{
  "d_shared_expert": 0,
  "normalize_top_k": true,
  "balance_loss": 0.00707,
  "positions": "rope",
  "tie_embeddings": true,
  "parallel_block": false,
  "lr": 0.00633,
  "beta2": 0.98,
  "lr_head": 0.00826,
  "warmup_steps": 200,
  "schedule": "wsd",
  "decay_shape": "square",
  "final_lr_fraction": 0.1
}
Below are experts of layer 2 (counted from 0) of a mixture-of-experts language model. Rows are named router (the router's row for the expert), down (a neuron's output weights, with its number) and show model dimensions 0-159. Each number is 500 + 50 x the weight over its row's rms, rounded and kept within 0 to 999. Numbers have three digits each.
After each expert's rows: "raises" lists some tokens whose logits its average output raises strongly, later layers aside. This comes from a sample of Wikipedia text that the model never trained on.

# expert 29
router:506399482480511513501523391476548480468486457554443498568451407539428491467460411448507439466458572565435478421425561442524599381510481523460502521569630463530596528558518410519424445540497475512533425482514602486529454551539509578499502501545553543422481511466469513462467571554548518356580451553459459448424497486463514461474580499487546467560576560501519478524469520469516485548422489546473534441520526500452501536459569488488552529503507487516401518412452462515523475566563426
down6:526488412501604494442475486495627487519440462486590518616578504596548553565543431484526570543575487484514481356491519517404494546452512567587540391482529449510506508447449534532452522483538559534507621485466509455479531554551506499518480572514468518480566435458544436459470494477558473419524546518539481474453557528406545506595537500483487406500470508615599505539530588561496466520622477516477511463472506526462541459512517448431462435513457510499443506485495387478509444524492520
down7:477522526459457557600601501471529589528480534405514472505450577573462457517471488589495513509595506478548497572539418537436460466522549539535498431593518462361530524500448497405523534488528512462595434572528562608512508400502542514479490529452528501586554553501536410523504540556453520469553600550473475554537450362461470501548631533524497498497416509463434463546512453491469443537455512422460494524521483470481514457404505545531502442431520517493552469462518545553589507541513551
down8:521544491461426451446459422509511474521562576568521534387526483433450533535503511454424487453492502524569572629543596527419458465463507443513515534391455514533444513467439525467470490538566404485421412488530535519472431404590514513525545487511566514516460541536458507503450526414420535497503486514463483639453463526481583539544557535539509452521470438449525567493400605430624473552504523470517458467507505464596449442502453486457470568556458466450466554528561490420516462485506505
down9:559443532436541534574432504539586524467493585543539446574563525550463463500487538535404446485538479442534465402536467486519576464471557502495448499521540486469524598543527573407475519472520436509515624536438497419437448507521440472478479465444456549533478550508557443461500642480446456447512530469566492531451408477553566497420468500567534474394454350510470533546491506542579566547552476564467611509442536450526502539534572524488484404455503464504504471452524453522559504461437462
down10:554524454522552515607462500430499456498486504455385517506566486476509507390463534447490486451500527441497429386546463408542520549615533484469547445578457543490556449473461545515496514508473558519439414509495464561520469536541512479500478488544437458513513511427526617594543458559444446497390519538551533444515556459606484575459490484500581498540517553446595524570555481554476418534565519527541496378511500583548501464487450528600531500559591487513481526560455460480542508628486478
down11:456499450388452430546483400472473473498496626560562469579474564396532551487530454474496571428520469545447599416569521472463485445462504499555568485532514441512481417462494474457531504481486527621419479496536473561466484553585534424510479555477507452530508588513541495474418502533575499512487479543440481541465500486481501503503577529491504484458511543568597451464407577381479430574566415476502477520483522422463454507424535524505445537395522513483532533438515461440460504615569549
raises: "ly", "s", "est", "er", "ing"

# expert 63
router:372511546448499482541439472544530452489542487413467487557494421447561458481493533521580465554507484467565452573480539469434554518476482479470468447554327558475424511392445526458492571472538493487501547553365413559463527472501497425459474493460496548566488494424555523536525459505476457571517587420508500530543506484456475475524598576512447492521554425544506606477522508496574501505455463518587473488543457518399397535513458508497416484488486421437487436464523525619496530431532490
down1:442401545523520488544449534532482538388533475480502510421463476431445498522441474474525554522495427522541435581485512459419514419415609561497523508388518504473526522460569547505372552531454546465466618473506452431417561583579495502487502464532509595474554490455408565496497520519457449374516509538527524437468532525499401507498491448488449421506435526511471408512519534524479459474521419469504546492516524498491552549449418525571525559478586524620517588481502520593452515481467527
down2:475450513449448455554531457594471395515480519461390491575546513470496517501538524483486459535566573512441488550526453418613438481414577582507495519498547600404564421512517534486559476421460493443424491504572543588545503419509514483469503486630476476529446469457473506460549470530428446535486516431499535584526504469511425582539498494536469488526488556512625529488457494465450533450471456460489475439467461517565535551451575475488541539364464602545543523504472414552534508575434499
down3:485554500491521560492359588445549532508549524495561577494438551516481582564432466569489419526519445445451447541473454463450519517457461552591541495455544460528451559462520521484544521510493487466462478477408410491519492573437516407522512470539500539509524482489492488407529395515410501485418480510421507440373509466474470486451573443390460515541521587520560423431520591526505530535525478489581489552581499442537532549484497486418461568461507546439531570514416495543577517479572389
down4:516460428603497536481380430448475440501555518578452543529477445476465534527465477497537449470548511559549488500621454440497481533433495484528520510489465550416567504437561542597510476575529427579474523497496424479505433468496496501489581555482517536505565610517508497433505573509418424427535413517492523478503478464519407426411466560569572492420570449448603494476492535493557413542460380495496595522534514437544499554457567525445519534505408496486423540529452464509435534458459520
down5:492508488508536526490535463521473579436530493400450503440391553562519558421512504527524462517536482446535499504515608499519469478511475455528421481485524499528547547440585470440486580500507505465435480496512455502563495460488572511490372345517413446468595483389481457493558560465409455487485508465449529520502452465550495439521487570459519477483520521512442576533469463607575520465438449380497495494532410519381462588528436515609505563525485495461515446495474454507518409442429584
down6:466573420483447565445375557441549458496436524444354461480439515514496574496493439392506448525509637440492418420463487488532433524592468412435463475596528510485441569519449474462529492531560472551555464408512555405543414504501490533474566459501420502519461508494543480470478458498506474433480536517515556454506505518502448567467504487428570495557384499513475505506489352544484582565427490514445505433486519447508531480470454528448457524520458525532447481397515469459494473519499554
raises: "=", "\n", "\n\n", ")", "\n ", " he"

# expert 58
router:439443563554503519567480561485466509507611510460522479558537494456464454463483507582594480567483557480572525503485460495502424438452537475527493505447507429494515568506576510676566515439485476542534564545464449410421519577534495445432472507473445604536522478481538574477492537575461479513522482511594502527571444511440473509532487442554451491448529587506514567365511543582451502481533515483554428490557506582479400528512417482655473436535438494501459481556567546562496502506511502
down1:488509508446615503503416348516477471484469528479552533422508562493518531489501494552539500472565501491504594494544463477464497463527526478492480395517501565503456480475560469549511564555491439470479505418397412454510415545515557533546516499578601482546539523492489552501470421518579435531417446388480412591434549536502544480542527502455530497484587593418507491521445494414425495422498475471568463571491479501589465543545580426594588507397466523502492486544558483433536524489451527
down2:428590478543491541494527503487505449547515488487421500427584450484473508400451653553496584544577451515518493561526550475552553571524537484608489394507497505385509546468484469513466452358529407487473544516475425465555525497504603459536477502496463474473508420492464487526500454484463433521554430544547505427436513535471492442571576371549491510561574515459530513537496457435450548534521457516491494559407438479537500455523414486601502521456497443588533496429457523535508414536497506
down3:531538503487464492551445491468506520404504540442542474458543522429471536468539510514514510507507419549465541593549481495506588511451492518612457521541426549441489489481479556502412504545468397404416440515540494589567481562596496552528509460455472590462450447514514469499508566507508428541406523458526526553395579425466551514480479450524549382523482475556547451514635469501482418490506395519417452480526472478497443401586592493482483586500554559483561548539498499529488549424445553
down4:421497406502552494576532586422502508480507568485542422487523534498429459482531568558528522509492514539557472481570536515461546484513504538720464561453506483468524487537446498478460504510433550487411495528526430538567466457485549566514442482442488485555552517481500459482504530527497414600467495480459522512464502430582416573484442412585511489534533455499539477603573449492557533461481488495528465524493496465559541373548527522379487546518562628514417536534494559542448490552589537
down5:511479496511597563524491531596519503487440453525433606532449472545534599506519466529457500546479564523451557488415546476519482490512493532546623574508533584455502519469548521478510611511623562497577587563450531495443501513400407484528498474499444430410494438513570490578479468507535518497579512486522469408491579556449519568598476554490493575500562544546487557480564509466439449515451555489493448521500475546556483602484592480429430419539561577549500531546457526466582454499461496
down6:416558513526529455564487346593421462470504505443522507546475452511577487586578457576519507524524457537505520523563522496485499605491489533437515439464577462558546494421535537436454456471476413486492412533481489430560472514499538527568543455545456523487525527380452478479502515478594453438567521529570580588487538387501493445511510514497530465512496533510516464510491434537559526495522422524513500501574488582469597482385481455417583382510430537571465553587466481457454491540459535
raises: " but", " however", " while", " which", " although", " where"

# expert 45
router:530468512445505530498526427504453495485535500507502520501511551575464533499557410394541464465517492550481477419512516454451453413397424508456508435580565463504419511498497475573485455533524427493526511570513467465475421514561549553617473561533478610469543450339496566448429494453475525491613460518495472536516468507508473437550572549468535485469514551483482566478452596460557542417443508633578482529572428490530445525477495455458408559512529474425471558504471471522504532562617491
down1:609536478477509579501459451498458567498488528540484593454580437412580496524450514442405554528461511473571506507542453413453449486453447371596494444489506555561480538467510523515552527472476454532432478510516554394463514515483507494463501554550435460375477449561519500493455624494484461515470413570446530495488503402473507490468543492475509363513493464573573569514564466515532570519465495558422463525459522441495485475613478492511439499516459458522622556548470460456481544556519413
down2:516557405441538615501505635500421521486519540567463490481491507506412488559484453491542577525452543518545499504516504605476410512433497531498525484562473518468490498456536459501503467527474461496492471574587469521493575489553567495533420539416547417605506445373569443500473506479469484590458468549535488596518480550428503530461545512468599369387477510528500453521432553544467415548504507537554493512474501482495515564518493415498389453468484487496463474508510482444570414407446584
down3:572529563450497512522539444527569475564414480605522507485528579565428498510488383475504545465458513430592471510502482564411465452437426545571432476517498424500408548511530475522488564430501449509570432480467492503492535453511525495466426535551491505567521529437571454383526487498536460473521522538525478469547508511428342578491465506425516559533577550575447527353456436433508513521528453529431436493539528513397511464531534582537446480535527464452574557513489446542501547504431486
down4:438479481533511473528384453475494438427634527510400462521505483480412460491621514565473608508510496465592520544554525516526557480422457484476426463514514515442565464541468516444424478486501539555483457479516524505417508471477491513398484453498438499577521522499472440497504445559503548526401499467521477438422441564638470427527475434416497466476466535488544463534521592501557577561551499538540558517464535526477594434499530532493511552518493430570414589563560511475562529481553389
down5:326426562557514472542526558471548480481494526418457515539472492424414555529507525558545495493506546480469465428572480504493479450592494528410484534474431484487507512501482501534382567459443534602564532591513538545593573510447433486482481483538516473523631477567485482477509437488518487481447544502417519441434500517482443494535451532379475490424489507534506541615562437539487533319529508429471491489444480471501551494487514473454442517540424613518440460521491498466500462509490459
down6:484647528532453537489570508530549460507403472563539376488515485427456482411489510503545542510483636474524504497509526541480413484495553537467405471491497487461638451475518485537496423458484541520514467465521508528557481465500540620398420471470431535510507481478528544451468456517488595496504459514489479504378483528522442491576491484486502494489498476502481543558479535525543521451543468535464455544606482426436545397568428434514532507360402504484528463537538456383481501496596548
raises: "s", "e", " and", ",", " to", " in"

# expert 6
router:565551549596430573415489509494456466466465466448579662479474410411564513505538468488456533470467498523473482479550533573499561538453510418485406495491518505527550471490428531458494440462472506578585510415600592483616437474504490604497499460496574371502470578553419554519456473460499559503466517538437491508480528516469570511475525512484527560572438487437496477556449477501513428533437522503577553505505477570551511484474556517504598489491484435599607548478502484503503480566476563
down1:522438457555460505529568583572529430512409515466521438518544532543461488503488402493588474519489520528464557436561516474526488483517582524518526435466486441530479556577551552525517534494546545584466488515467439482517573484508565569580498432460415525481498570555576509478466450497495499450415478414537542467507549483526553474416466608532478535452506462448595492593516497541415417516600477464620523429491470641472603540482571561506501481564489430565471434428540507513442518582525498
down2:545543553554445454443486474613469491477552445496445483500472460509502593538558499562468480568524447531487521599418482451489508536508465575514465534611548500551566560433491464520504506425488468396488467459539420520468541480467462402504510422467562510430549463542526405473561455491514605530498445487555480574553601442503467489533533448462495552536491519550444504411581386398530565546478507457442555535544438450524551481470557432580506380517526508451489534453467531440550472530591557
down3:510611492454562471460434501521587479450546507517502545441492578589479497519557491524461440498465502511510544514540533498474561585463500507565478447397448465523517423663472556525433521512514501493593445660471437462455482488478560543465442547423582487558530504406533544520533418444566438422495501513515489486534520371570507515515523581457503536475485578537544547482526499432401597483512532544536449428494506559423476448466503416504532484455473547427495446514490503452496554509594499
down4:524515388482446534472551544447410510535403578476528584517562574469512532606501499471497532629477499463518555535568465568477474528530468453552388505430461484524471521510454490412507374427544575514575525487480464464511539458459491478452397481519511493485485507509537527521611563492558496419531532491506503510468551550513482530427446467547403575548557500505513432477622526450550476523477417490459586510527584393524569596581517484512545526445513534479441556511548434535488548499448536
down5:528487409513559505530553555529500456546543526505525533509554447464513470554468548550484474374530520511401414552573428474544479447493449534479523411613519435504511457545527571453484550424420495577493612502420504488555451484527595409449475539546518502578405521461535422530501558527473545465443580543460487443513486426433450544500512499489557466402476541593492463530430496517431541529432444495512578580476477458432452390448489476529586494522506490455548580521433486560509582476519489
down6:537514425548604542560446538476578464512450436490480461412518510543486528500503445443557493436570582451519484475518465537594471521528515462509514445444487437397500480478496484508545469616594439409466515508478549590508507461421496434474489495447439492500465563600480458424541428524435498496521479446517525467505512519435478469465580557454529473420512465564440537541436510422502595500557476508515518444561434419444561517451522544375394435478457514434519524472383475574564523550466567
raises: "tt", "d", "ff", "vin", "kes", "shi"

# expert 27
router:513550571559485449582550421445477536564545515526410548481452528594480496464494483494524388432420479495419620466524528485509448506446462574531407491520408571555498438568510533439564514564602499430447528556455499483396515519463470527475460527541506489537458509461534527547488510505456509546627544616550580499535500586482441512532460559517483502498558555473501536513447510462590540552552461592536547565528461477537562480475493538517469494535480364569442476576462489414499496475515424
down0:505532511617450429528515567381440513521457487427498461515499493564490415532546520485534515556505474482524535483503556552581456560454609616653504470543544500499497481568532447524430543515479464450539476555443560413386440569523511530503567487526409455483607494457459543442527510553512514504393507410498473581470420514451529514484490517492530480486613516500463540473457521453519488418526435553590568459519549501524507576460486429434523526524539516485515476506469462472594512437597437
down1:524542489517472448504495461467477554419570493557500434533433436428490511485532553530455504431585438477488481506557517477529465391536469494453463553465523445515543373514610525534460481525600587518566444485536506521619511489507514483560483536569469504594486471452507399550512552522463467496459425455495495462529574563549453478469434462470491498515523577557504367446493518530560530572488443445518502486521484495528458561528413481485574574554436569542423553452569477571545490615398402
down2:508525430427440504528481566520518509449511524585517482443495415506500542526428547429505538529476416530526591507447417586517520550517461451307472543544508447492476522457487566540435499531597458472590483540560459536481545587381466463533440512450414573543498550481542470565433532533533508458544501450595497447485450501389447507486472606469477516549586484557479454480510523501518499469462472403551576466547587482521471518550547572493428479489488492501481603465469512561560452506564528
down3:488495455478537621438558465326500555523443455499495491496534586475497515444525508531567457467498569484531569513490470502562513513427515518526374481594534560472537532466600529489487505430496491501422488556463426443463545430532408622504601466523465505470506538570481441379496482527499463546463518414544494525555567422467578519499445416469434491414532509485447511478434511494458470520513452592501497497452544441554488443535535460496584515476553437492606466447572540470492428549497469
down4:511558464499465486448402515536507458439443559596414455522485616462520453554530436477455575478558542496521474486423492447493658510475482545498510509467584505558492476497427499557462544510469484492511421506478574416468546552498426557559489477520526438535527509517384536436539472534525498497540471432430488478430507487452415611624468524367538520401478511537510393400572494532460480457547571538479447500578507469444514462578464414494546523485495537494479465563529534466516449464478529
down5:567508459357565388488515497460456546495512549472573525499521458407558490526511496487574499456520521484496475543452462453402525532527529490428503476517533511484449539490491606555523538509548474453367513514450474439417505567614529540475469461496506409540567510549560549559502532461506476416528491604560545486489498487548524581553488518405515541447535576505451549546460384469460548426387504545482541476463451513458467550538507484420501469483444521467472556592579589421421485571478457
raises: ":", ",", " |", ".", " and", " as"

# expert 28
router:476509470583529572602544490511500505485448550546425512602492501523517561411558451474414468559478538490486502461474467529507527422581499453549483573461467497448565546596391467492505515553499472511479461463539554549513530514489492592508501505594469470433560508495439477413481566499518475515513480375523555520436495469417505455547459403492598483371502572472505463557526641499498517476527519540508529501542399393409478469473501444481568581473562494582466568568467444479577470534525489
down6:535482501524514490508484533455440505481577469570529490468482464525510398535469517430533492558528476456516615486508488522565444548416436553586519490436443521441488564438557478521581437478546410526455475601485483478508505428461488536422473457430489536464474539436442495439459580456517498451509455556575471557463382577539486419467505693440431537554427579524552520495501528511471444557431463510474536532564606545537432507471439540530402436496505468458494500567498546516506550499578545
down7:487461531575393435490515490480472389539597406545509412475528400530558431434504436462486499469481464549596460490469548605615454516526518532533444539436448535542541436462535457565476468518526506361428440509437489506478518550529526494566477396468520569388483499418506539482538481475502498447505473498518561461587587531471457504494501545407482451534531478444552523488558445421420529503544397414426484476479518521447446463520486498528491476541573462441490467516454514541494394487501450
down8:507499519437537462525455418453511432461467509476526577537607508560507433509465474561426480552501489497503392551574534499464541461596519522458601477574525486512538432458431446541459523478615461448435483500514428500494455537586491445436494530485516464537428452403456618497444437411513434562591573522477594541524534472453517515430565527508480441522476555595509375532496465526517508483586519476484466464414549403447533571523523520500469501485453557501404436518516409501497468465467453
down9:443473587535487407511499451439427493519538520460480518574427486512445519492481490397550532536542498464429532391504478529492461470485442489488516449489488492551426579534415501599537558421454477376514447511488569502435615519436473429444532507532464524452525502474416470541561485457601507501608462535603547513477445587528438530536571524467543483507458444449515418528410439529376513495546547475478546489386484485498467532442541482502514500394445500444501473570468532519429549433508548
down10:552519562439393441566504469539430534618561518444541473508521518458567576442498484467523466599516532420555549523511518481506530519499495433508517413385459515556560503518491482545499532422570536412512464500545533477575543563501482486520476488468565636472491492446629503524536490442579544443516491593504383564430515466568505497437568496475520495492383577546511556526593551554513552509525530561512409508518462462480466499428539540505456432513422508584541518460462538494480532480575428
down11:558524494441434443468458429464493479577548506476509561622434524555544495516505560457498497469533509461464502466569563504445535542510500461513508519495536520591558517492536510589465545459477563536462493493529482471563534485547566525510424452534489455538476544510521477508548430427566525533360473347474467435448514508445572485569485515477437587448590535423627507582605496375591513555497486597484420493519571539543503534468537489538465553535475493450470624505466477554532452465489545
raises: ",", "-", " to"

# expert 56
router:536479403476529531524527425450456445466558503517535515603553468460501540569515547536543506519511458549484554477453360436451555464449471544495632466590424486484456484526497433526537477553493491491532534524430473497508599545507521472526512581437488591523487666400385488611507479470553480573501463478532439503527561512556499478528573502520454439483514484503488417516505508566546502464557483525563462535592456490549544504407511585516481484536574436463454438526584480453456488517563600
down1:421436511491554451502514504504479559439490518436567526493448505488559632490469539594553528509442478497465536396488515523574517467553484494461513449480514471509436537550488458513495497578487608491539411385529474459425591542544448615526547522511472425412561533540427538479403400533575586549536435499517514526478522380473466521488533423502537534546498499494505471439522443409458508450514527496476444504566493546521450510469526463529580481564420465436453547581518465458416490618569465
down2:437526489480526529506523501362551518506545512478528536574471405440453508548535455490461517594579478425537465491513426440524414474505459496466473472509588488555673457474539550533510508484479475544452595472455495534475430506511441497489455598566472488463429486569450577426510452512504511452552535468555522484525414392449472452487508438428566410449528601555424512475548523555547530451539522528520556433535487504580463456367481527475488587573528497483529517514534534490469539499495378
down3:540418589548567449547509428494552504475544411545498487485599519455454467469423518440518484593530458550536562556532542451441510454567542505487584464499521492521551502478509507515533541415448520487564433572502405509381490513497474489486405592424460584430562563417436404508529430510471426542524472586531419468538534509524507484546553572517501460402564552411462551586390507455515458516532525474544507513547455468542504530474462578481421465518549588477500559448500539496544415502512487
down4:471570502441470477544523356515497497465513581532449468477483450543429472488507525499511543541485467512508388517526506505471443514516548438502509546454492568540468554420461531543453505450397502561551526411490457511557394550558485560542509583541491569497463467487654481499521619489567477601527543467588510467425487512507429461441424517477457509594544490484507518467468505533589568499522483561503521488449585474488460388535613554520529571552512568445605453413478509475543556487493447
down5:486537452555459557503528586412439572523440514510532448458461391500486511518604509574515437495449480534479474528572489536510464465535381445460350523505429431525466411550404489399485506484465481561515585404576513494465429512520483348489498508510555453483467491532492560412612499458514476536384512454476474521464583557517406502514549423499492430508496445484526552534467448493465497505550585488467511530536487468460515475555437535506456587534542417478563504530517537467515526481507577
down6:530490562422439481489498379473454530438479489525496617469459556438408444491595440520552562578459503465480522479560406350484593520520515583464503451475382488515492516458544454439504487484453529531564463374496519513513511512588573415481434545479483467501457460562503477507592540513535526515486567415487493407517510423574553505481460518457623471424484495522475585584549486497448467507412504466486545501575529467522550469458500535452517521446504435409448456488523527565501519468479491
raises: ":", ";", " (", " at", " and", " of"

# expert 22
router:572493574500565460434448552535392514496513554449535563542516436496523485514537479438475401416518485500540428552502399574522562552573494534476591548511469430493595602491431514549557591452540461556502581487541429600480591499508465532526493464534530494563566477557465497549510450501502476477484550452533559507532572436505493446447547513484573531390654451458415459535483522462464523453516491521529525429500483507464572470570489487500495482401507512560490557467494510433435508529462366
down7:598510513462501472438589492524575507486529540470456596569580500418551558483548466455514520473497445427514594509458504557564550494473609486388479407543460490527540489474490485479476520562457434494427474487473495483497527468443473558552493522440422496611552553543603539576526498561484399478406563539564448472437466541567505532453588538535536549531434536498538442452472477427531471574490468452463470481585531515503491454570521517488529513570663448503496548481473389507517507541428530
down8:541413560539512444616540470535379515501416519477568501447474517509554512427544453466414439469486459444489406446549545486519478625526404404523487548477487482524447546461548523554430557508467494475416554473477528532507409502501526528504459513587502460494476497488499559489470555470430523470472507579436543580553532567497491572525425423486492408499463562544577473424484517439618460513496503540545486549436477484448500509434386520469453534419513425537394475497460469557445405497531535
down9:452444469472610586553534494454479484545465497511364487559550495492420480476439399449451495503501523470558479536558523453478507484487456538435431501557533528512460545529439519383556512424437483546480554516442436517576510564455564402475512553455475587503473467488488488394559482441494439472495510529487570523551449609528447539470459595532413526444518573547455634499526598479432583529432513444517532554455482453584430451539516472568546523431525529449497556534504423500491476541476534
down10:457390567461430529468453485417533499584535462474489454430517444603463552455456485477406495505516571568462487453478532457506581524452651508465417438458497497523496409489446512577457520420501514530485408515433497511463458532415584483506509428509420563509519507470548447552463608575510449485522419534501494504527506532488533472543567522614501458474495489448482449567470530511485419407478513419540610468485585452490470494532481448527511536428472506440474439492457601451446579469561513
down11:415559530498570452377385512455571596512529495445467535573505486436541494492535494472508499530505480494535344478411520484441435583491545454445509506554427481500442523487505507543478529558429392624573551520518601520522475544531476531495606458543500490524491561591510539495575500480492478507513450554419471542527587513424584552455494468503456488535487425514586447573526437582586542472531435443523474533486407507449519412482505472504486445456561469521470430445469499536546535519483467
down12:499520501470603430506481502528456476526522525507592461494407488558496573483547500528595500396522517506517587503605509522554460490506469559554518608551536488425483444464603565515556547511558481501469508552499393440509434528480567488481390417469446383499530524420492506601505398378522514536501606505461421469550514426482494487504544509440525477386540496565424512540483507456524474395472410482491442437476483505519514491534575529487463452496513451553448538447513479454569532539465446
raises: ")", ",", ":", " between", " |", "d"

# expert 35
router:525552577643539491570418392539403464640500498504484596507504428524524524480431549540501484494550457504494552486506486502486469461450504581553519533382617493508489474455418548465510509507460619583510519390438528510471483454572531485437559456604460481590487503563543520499528424487507464506505506537454450442486484501532525550477432520490541485572466514530507453461473489577465493461509508442481474513522442513620511475520427524460537559469435575449556462534504582406495514547599449
down1:447498494415652503550575469435462490461522539450551453562537462556436562420528431549547476483513491525490593575482527513487438517415447486683427499519483584550462487484535488528471539507500481445516472514475609506425476604452444508501481583519527427449475478556524451491386495496492500497590446527406520522426488450475506575536512570507562576536557512476429537509455504574452542457476479499567627464495440502500441527490518474470496402507485489564489533515528401429469507541505504
down2:514468496477489519538472485584525447511589569495531460490576484411468468472496569449391503511497473502584514536490490530542466517494550550692485499445410512412447553563460522541430566447541478542414460543572511498532514505506497509483534436521421490509458422525451534504498550495420442525447519602528558533466481506493543523545444458579599420457487547590590476512552525487468461550624490432420485511449420463506459398460482562494471528512494492544617484584520565451462476526493550
down3:585450396526526489534504570407513524465509491467521548414494383554505469538598500488550492418523424434440508536478522572516477427436437479512454466565534515550445450431435454530489468438508512512478506513477445469391642469521529481513437459573543457489524483531475512503552531467555597463398552526519473499511475452471536524502422476461508481459546504485557485528437570507597461441446550491471486436489488560372474452529465566482516508566471485517590603613466590521474473528391459
down4:375468542513501496575516524548438328550445483401516521484475459545488591516496513472499585428489391553519471537472481458476459451520432510672468479612460500553488568501440495486555511541522588508570537570499544569474459482528488451531518567526531543536504478493488489420466476496602455488466451452574399614483450470432543502459461433485403516530507461569498515531474524498475477496537551470581561541504506464544557521514552571553482540573471494581532512441465532412527458510477519
down5:535480522472573465499571494564456494411477494547432504481481375552487569535488559523494488475496463591445557429525563595539528528534527496580486481449531376502532549520521512509553549431508534524509578502519509507441464491484510527431441458523444519467486464480529426395535428593595415485552461410512385641476464497625414521492495480518535460539570450488454425595431410520470529550528476466602465577443466519537443487465462417525513480486471539463506509507532534515407516498495523
down6:596525368577483522521418549508441471463542499493464422542533618457523552495469534488450543493495529474503481476439560441414489521558566499385457478572485470448407499557486481493430551525569449504425423504545466473551550415460513489535480567530489461527496434528435555427494478484496477471557463377433408433452526533510552432486459488510406530486474607453494444469417503475553504475561427486543553524540418485469504469464444504519532509413458499514492512515556430530655451462557463
raises: "K", "The", "All", "disambiguation", "19", "from"

# expert 19
router:465439494565501486559458512544549542461551525488478484424545586517619495513600442494482516518599512508501445467512448536489637442561558532492469461575522536440553582416495564575581491501513533541527499617417411465580500538530400501497498577505507592416559535416583562424497549542521484589471499340525487533576556477513476513520551457501535524493434542480550457490501506509509479474443520462516384526447537536461469548508536462547506543464515565436501528515469487574461449527549515
down0:480494564492460508516411562459443521439522539512538468519437522472524585481537526536547554541494558475535635448406424471563459538506437501516538516446520410462573555571532425512504524558545512480549575516360500487428424491489461531543409469600536534552524517532447489524569484606484571526458492460498584514468544573476539544547434555547514480590598521392481506473527517453567599445510481555438445503508461486486475482568512517455502459418422543598433514560486457517469468489558426
down1:447435498465510488472554457393466435585511572589472560504506495515457519558518506565529506477435459464567472505556432570454461454549491502488456583482489553554513496488437591512535483509481489488483496537509502540504407398513495572509504546389478467373543429501493497600467509515525511447443570539473517526466560504425395401473512474502430548581500491444514555472388501439534494589608488459460447492424487531438427403467604536444458508479552464457524611538436503538443539451517460
down2:535531486517590452458445626402506493496514463506514534544546588391553513505419428430454445512486474531577518446510602453449471458427505559592457394456447488419457521583520568516522448443470505350484493484559432550470432448445509519498446508500466513441606459532481489515474508503461414511537490485518562633544551527442474437425477520488485499464595530445530512555509459543477498472554530390531523491569558509460436479508521498514515432446491518449429571505458433419475491505478526
down3:435533413500503510491427465479459537540480537498347528513474453516479594494562506546597504513532522549552530531444494501493527502481477514443358563514500456481487459419483487371521500440408534557513555494562467522489571554443473597498577547541575444470560593500532452469466362475483553567541516518508441512478504596512479582530528471444455567490476508537541541483403537443562540404526584466460497553555513530552437545508488514502471529475571504487439561430541523546499449560534385
down4:516484447428484479452526517433456469435428570520476484443508545537524457482507521517554514536477450555546537448507458499416466495481484534445551516434484595520425492459521468519466513445393507521538525506420505521608517504557570476536509492456568524466391459581483561545327524536430602454463591452542489499447489546441464517463474554526495437537478570526490525536541515439431524428417493438465477423551508520562414481407554466570520504464475471431573525544560570458474663522551513
down5:499516518451499494584472474423532406547413514485551522595473466567450552479455530453509512543530436457500529416490538492488418566485548467446600458446453545538510517517487478548562511560394530521424399483545512545462582464570406554514493436549503489532481506477329467455447508507577435477501414463536535475586460453585520531489496572413510472435428425511497528513554610564471555490475461497513470500444449481544522406451526576426570461530548476521531529576532555571534518518449512
raises: " the", " at", " in", " about", " for", " all"

# expert 5
router:454534630467512480545427552469561463506594517474534519430565497498554483461491488545490570517541481506452539573524537536479523532410513554466457490580536549471471401484576473474485614563603565612479529588466531509491530461494438533488490470493478504567464461401603485453487551526562452490472596547430470597542531540462480478592437520602533470446571451539539541483520509526471509481458490586510490438495506588440562558452425420471427563585484515570533489589531505417498482504472517
down1:549516438494444357500482476581567425506459455433461457491524516516434475591490541500523423468534542488467446384489523540451452397496405525467525466547537480490550486564571439526529458500501549503496428441542446482441495535394595470481464499465531523456481538574460415537561398518557487511434473480546416446617635526505446553438464514542495524429567532533555464500505417503526495561503525456572457494485520536522534552423542436494522477423482445440532537440391489545496447440520527
down2:483562536496550453443542500511440533515531518468536471549475501481568420489452477495535513592522559498631500538562451488459529579424526514661465469419543511408592579507450404410498493518443520481490440548510470443527525532539512532525570459490559386442542536484441451484591466514457611477506547594538522450523469497588523533561475611492520468440476523597484569461534470496565514470559517504511425524490483465489504494450357587521569520550516413472507522496514529529480547517488577
down3:477560564432531518499511512544578519477512490448430546482524543533434480592575517442581515544573482451373518553543446494547530488438508527471396560507498499477519415543503456489525548465465383498502584480453513495521533485541385491470473450450491411570565525475420528550466505551572563556529468542460556503485518528551455511475539557480483580436472446563536427513454500557509596530467509514509547422502510491468700444469499514435522388455531467607507475543466511537442508454422534
down4:433518476544503454447469482573438530391539530506508503451512551573482413419614459558581497471572543475465486481522549489523540421500528513519511580443537516521516433465452518502539492485483539447555401485438513516552457477511486421555456538533586540620508435533499470468574499397500488558537508509511532531439555529515441499539444563431484613476423551375457467480445469523456479409455439543503479510630532547532484456450462493485556438469475555373490560473520449365477482479492535
down5:546445584498500539508495425467508497534535557501477471568441475448469489530468512524577457481517376455515464510647461521442449498469548537563585499490538501407437567405563494421529475495559514498555459471495666518475528509542520528451551484532579551458392456570506507549453489537440516512407571503471561487400456533571549466425498515484503530553495440496530557577501420499511499524538431521391548498570475442442439547530489431524462498551519466480448582571417562492511447477443558
down6:535466462551571581449471464560468377489510434571469421501471528501517490444455513487403489466534515462419565432443473538472404455556526462549500448605493432583475620498416418535551482473407494461627497440513501464550519453462558516522499569525516533421537503487498421463540539539533511413548536483533392538498550487408565479501532474524479506542518538504518474535488485537484480470549504582542455576489457474527354474446509521489512482454518444500520432544609484468570421464485397
raises: "=", "|", "\"", "\n\n", "-", "\n"